From a checkpoint of a small mixture-of-experts model trained on Wikipedia.
Experts: 80 experts in each of 9 layers, a shared expert of 576 neurons.
Below are experts of layer 5 (counted from 0) of a mixture-of-experts language model. Rows are named router (the router's row for the expert) and show model dimensions 256-319. Each number is 500 + 40 x the weight over its row's rms, rounded and kept within 0 to 999. Numbers have three digits each.
After each expert's rows: a language model's description of what the expert responds to; "comes before" lists some tokens at least twice as common just after its tokens as in all text. This comes from a sample of Wikipedia text that the model never trained on. Tokens count by the router's weight.

# expert 27
router:510514473528556456479529528547499457460421504505490489477530532496560476438455419486529517530505544495499457449512504520470544463453499551490504514530504571517497442475555521507558420496541466
Prepositions and range dashes. Locative and temporal prepositions in, on, at, during, under, per, plus slashes and en dashes in "In office" date ranges.
comes before: " the", " ", " a", " his", " this", " January"

# expert 38
router:514487579542566523519530476521535485488523471515567505475481528521476473498467497439506520505491556510473503522468471376440434431461453493495502474588576465517439525457479467451506493594452522
Pronouns and person nouns. Personal pronouns and nouns for people as sentence subjects, such as he, she, they, it, player, brother, patients.
comes before: " was", " of", " is", " and", " were", " had"

# expert 53
router:602527503520455501457541496505489449504483498500546500468550596498505476515518484522488511545447489516495483436504422476468419490502519526544563494655426546502545470447465504441462497539494526
Headers and label closers. Closing parentheses and quotes ending titles, plus table and section header words like listing, Details, vocals, Candidate, Votes, list.
comes before: " |", "\n", " (", " |\n", "==\n", " of"

# expert 5
router:521515500510542470487485537556524527432434493579445561433492539481486519518473475558585519510521585522468453385474503545511552490431526491469583503497549550605449508477536539505541391494469474
Prepositions and numbers. Prepositions like in, on, from opening time or place phrases, plus digits and number words in years, counts and statistics.
comes before: " the", " |", "–", ".", ",", "th"

# expert 7
router:540508566459577473568465517497367463523530443496470482439496510538496476466425508461470508531433533557478424534431446460441500525552466545546505542544563492586401455549467512479450487511498465
Subject pronouns and auxiliaries. Subject pronouns, relative words and auxiliaries before a verb, such as he, they, had, which, plus percent signs in census text.
comes before: " ", " was", " been", " is", " be", " had"

# expert 50
router:578595431487569486496514455562540503471496471467479509519565584431466519497416462490477450503459597519545497539510512561457518530537500507524458549496613556517489511471500570420539465437557518
Prepositions and slashes. Prepositions like to, at, from, towards, across, plus slashes and spaces separating fields in career stats and election tables.
comes before: " the", " be", " a", "0", "1", " |\n"

# expert 33
router:454499585494497456516449483533477565435451387478511486520571486473408572485519511524530546498549533513533534512474511514519529482499500466530570515504547646522502482447506454429479466507470517
Clause punctuation, sentence openers. Colons, semicolons, periods, list hyphens and table pipes ending units, plus sentence-opening adverbials such as However, After, During, Following.
comes before: " ", " The", " In", " He", " It", " \""

# expert 23
router:577498480543439423489539457549495459530501546534554530489544523508468497442542539502489516495422499519443516532518494438431375443508523456463506454513531476495525496474491493520493515531493527
Plural noun endings. Plural nouns and suffixes such as s, ers, ations, ions, usually after his, their, other, as in players, areas, services.
comes before: ",", " of", ".", " and", " in", ".\n\n"

# expert 29
router:473570555515508508522496523553533492460457455529517483413498483433489627482527513496534484527493481477517547527454525470513503504455559501505520469517554531419496671522560490441571469485525472
Clause linkers and separators. Table pipes, list dashes, colons, commas and linking words such as by, with, according to, while, because that begin phrases.
comes before: " ", " the", " \"", " he", " a", " it"

# expert 61
router:594519462507543534447493497493478532493492458494554498430531506471539532550454461530444544560549496546511460524419405513531446508518506489499512527522498462598507438498554482525493467561501443
Final digits and place names. Last digit of years in dates and lifespans, plus country or city names and ago, such as 194-7, Korea, Peru.
comes before: ",", "\n", " |", ".", ".\n\n", " ("

# expert 31
router:506535538526495457493525531468589505499520469453499484467508581539447506385441483431413456503537501490454507496540393439474518482573498507470479450552553479464531470530539503453548439500490503
Definite article the. The word the after prepositions, mid-sentence or at line starts, plus list dashes and table pipes at line starts.
comes before: " ", " first", " United", " same", " /", " National"

# expert 26
router:477508476495480522508532523489490478570504497545521495406466599480498538509500452551424511509485543503469550489419459437427415486479514543415475494505467470556523519469496465503532512569470461
Place and institution nouns. Head nouns for places and institutions, such as County, Province, Stadium, state, area, town, Museum, often after a proper name.
comes before: ",", ".", ".\n\n", "\n", " and", " ("

# expert 14
router:480472592519491523499539424511531512518500471514464538416496505529417517516461419555590516471527541511455461516517522574476444461500537485516456552459519450557478553519518530526537476503531448
Numbers and counts. Number words and numerals for quantities and scores, such as four, several, twenty-two, 28, and decimal digits in tables.
comes before: " |", ".", "%", "th", "–", " years"

# expert 35
router:556489546516479506499502436489536522490535510508420497511505486512422549467494465518503432504597484520481533526532476437473451464444550490503503467507504537527459482585511559511430502520474459
Sports match details. Words and digits in sports reports and scores, like win, loss, leg, debut, final, season, plus year digits and ordinal th.
comes before: " |", "–", " of", ".", ":", ";"

# expert 54
router:494527549520516531505524585534555556466444429557481511460470485463540551464545533435566460519479491494515532398472556482532398502448539462505479511545500517465475488585475505481514461476504510
Sentence-ending punctuation. Periods, closing quotes, paragraph breaks and heading ends at the end of clauses, plus connectives such as however, though and which.
comes before: " The", "==", " He", " In", " he", "==="

# expert 4
router:546509486504464429501544465526541475476444453469542535452541511593454498428491474472508563542610571501478505468441521380508415513476581535479530493590484511538420502473490537509537498579530424
Taxonomic names and digits. Inner pieces of Latin species, genus and family names in biology lists, plus digits in score tables, e.g. Dytiscidae, -ensis, 0.
comes before: " |", ",", "\n", " (", ";", ")"

# expert 60
router:464545531515503500427489506523553491534435462509513478541535497486550518492501530478549495500514465495465520515493471526503511493438516568556552509483521508467459539497558510454497488523509480
Prepositions and row pipes. Prepositions of, for, to and on linking nouns, as in form of stock, plus the pipes that open table rows.
comes before: " the", " ", " \"", " The", " his", " List"

# expert 48
router:479531544536511499460572535515466474491501429487489530450481527495455517531523498469527495535508551516458555429514502517492510509505556489541535435529471534538524534610603557557574482501562492
List dashes and separators. Dashes opening later infobox lines after a line break, table pipes and semicolons, plus and or as joining names.
comes before: " ", "-", "|", " —", " Species", " \""

# expert 45
router:516471518579475476474376479463525458473439438464519632467527492476523567567520478520451478533515489508495486473508567506507569453532518496529477396547513435479536472522531526503559482506570488
Indefinite articles, adjectives after. The articles a, an, another, A, and the adjective or word piece after them, like wide, small, stunning; also table pipes.
comes before: " ", "|", "-", " list", " member", " new"

# expert 28
router:480527467523521464561437548559540471481482482547450518423501494534536474474512412508529513531467552514535472520516445459481525473436520498547525528544541538462526502434436466396606446444471471
Table row and header starts. First cell words in sports and election tables after a pipe, such as Home, Party, GK, FW, Best, and digits.
comes before: " |", ".", ":", "–", ";", ")"

# expert 56
router:568523439458551485472584464534484458525492426532564507555516493516516536434498472498493541521504446529434495485432418482450403533535492504534636517537514553522445458512504476445501531543541495
Clause main verbs. Verbs after which, that or a subject noun, such as due, caused, occurred, ended, laid, stated, plus auxiliaries was and were.
comes before: " to", " the", " in", " by", " a", " on"

# expert 21
router:546493586515561489516439517499501508549478481487486511445485446452429476523461524507439507518549511534550478432576505533481478523499539574468466516477452542520506545480485530437499507476560441
Numbers and quantifiers. Mid-sentence counts and table numbers such as 20 km, 30 in 8:30, and quantity words some, many, several, two.
comes before: " |", ".", " |\n", "%", "′", ";"

# expert 62
router:418508498504509468493563505471522497474474518524495496503520466498504534404462579453571561556496527539480516504455492510521501455404501533443563412481496505438528538523488503441481518484489455
Table cell separators. Pipe separators and spaces starting cells in wiki tables, especially after years or labels in census, certification and episode tables.
comes before: " |", "–", ":", " \"", "201", "200"

# expert 11
router:532498476552494519535536453455480518482534519503516599468537629536485552491476486468531517510503498524513541443447389455521374485558515488402542521498528464445528518483500495441484521570480520
Institution name heads. Final nouns of organization and title names, such as Council, Museum, Congress, Arts, Committee, often after of or National.
comes before: ",", "\n", " and", ".", " of", " in"

# expert 49
router:488555491567461519458483511477499461494445495515521559498524506561519543468463446517479541520498521509511483450501486515498508461526550480456455468597486505455465467547478524495516509550539531
Predicate words after copulas. Adjectives, participles or determiners right after is/was/be, such as possible, known, released, available, most.
comes before: " in", " by", " to", " of", " for", " as"

# expert 55
router:523520498499543522428501541485531581484454499539486482527531483408548497501492529490536502490510485494480526492459450503502488465430549511497559480499492538392519491546521530525557447544472474
Prepositions of and as. Prepositions and connectives linking a noun or verb to a following phrase, such as of, as, with, among, alongside.
comes before: " the", " a", " his", " well", " an", " its"

# expert 39
router:482522508499527495465538439574522499531499428478489531449539499493484544532478459537583533483476399513459495532485363498444446495521535452469571505516505465508506465430512513482518483605471510
Month and time nouns. Month names after on or was, and time nouns like year, night in "every year", "per year", "at night".
comes before: " ", " in", " by", " to", " and", " on"

# expert 18
router:429537529535516512488465446477535496521479506489546558470475448451508493559528473509511431551564575554454428447550509482505497506551513580533552449458478443541495468476530522484470519493553420
Section and field starters. Dashes, == headings, pipes and field labels that start infobox lines or sections, such as - Kingdom:, Preceded by, Website, Religion.
comes before: ":", "-", "=", "|", "==\n", " •"

# expert 51
router:586516439431496447457497537484481494532508460449480537489550475470454520436474493535462507495512550527520520537478499510442435498531503527576539571509606550532500499525501521477495513500533420
Verbs and infinitive to. Verbs after to, would or a subject, like provide, associate, have, live, plus to, for, with, and Markdown table separator rows.
comes before: " the", " a", " that", " to", " his", " be"

# expert 3
router:488531536494505543560444509517490567507443480497582493406590475441500541493468482550536508536469493549546512517507497500477516468492523534530507540432523523524540505474467499504484480502492505
Year and date digits. Leading year digits such as 201, 199, 189, plus colons in infobox fields like "Opened: 2001" and day numbers in dates.
comes before: " ", "9", "8", "5", "4", "6"

# expert 0
router:481491463524421476548529474469488462480462491520510511427526551516455492486538540489475491531565544523468584432434594497490492465484523489391513560506532500475479538476558514499513526475544536
Space before numbers. Bare space or opening parenthesis before numbers and years, mostly in table cells, scores and birth dates, as in | 36, (born 1971.
comes before: "201", "200", "1", "199", "202", "0"

# expert 9
router:513531565520502499621490526456482520488422454547525516468524537495441520551471463519497430523507538517418498519532505552469492439457472470478522436548488511533539438591563527494488478482496480
Conjunctions and line ends. Coordinating words and, or, but, & joining nouns or clauses, plus table-row ends and paragraph breaks before headings.
comes before: "|", "-", "==", "===", "In", "The"

# expert 32
router:492572477502538519461463542547479514454451492463466533481531499525468524444453428512539452484562501523502512487416481502453538483575532524562471504571508441465421497502473532427470500464455420
Biography action verbs. Past-tense event verbs after he, was or and in biographies, such as graduated, signed, moved, appointed, died.
comes before: " by", " to", " in", " a", " the", " as"

# expert 34
router:505526563499484472478480427541519499502546467527579471499466517499532563475452445520513491502498466517541500605474523477481509492453516518457484391531462523603497490516421555486504520545537440
Table pipes and determiners. Pipe characters opening table rows, and possessives or determiners before nouns in prose, such as his, their, this, same.
comes before: " ", " Total", " own", " Party", " year", " first"

# expert 63
router:479478486501439503491494442427501560480498487512598469426494545535471561413450487511519463559503582522431546492442496515470508441494527557503516536489531475519542562507533547456458555437506491
Space before numbers. Standalone space tokens before a year or number, as in "(age 56)", "from 2004", table cells, plus en dashes in year spans.
comes before: "201", "200", "202", "199", "1", "2"

# expert 41
router:512593454495497455510518509477470486513495491515501576550512526492506484403505454485456516472527497545544466481454529522496483506584506530551566549573528471553496540556516507432520503486503457
Verbs and auxiliaries. Verbs after a subject, mostly was, is, has, have, been, became, would, plus participles like evolved, gained.
comes before: " a", " the", " to", " been", " be", " an"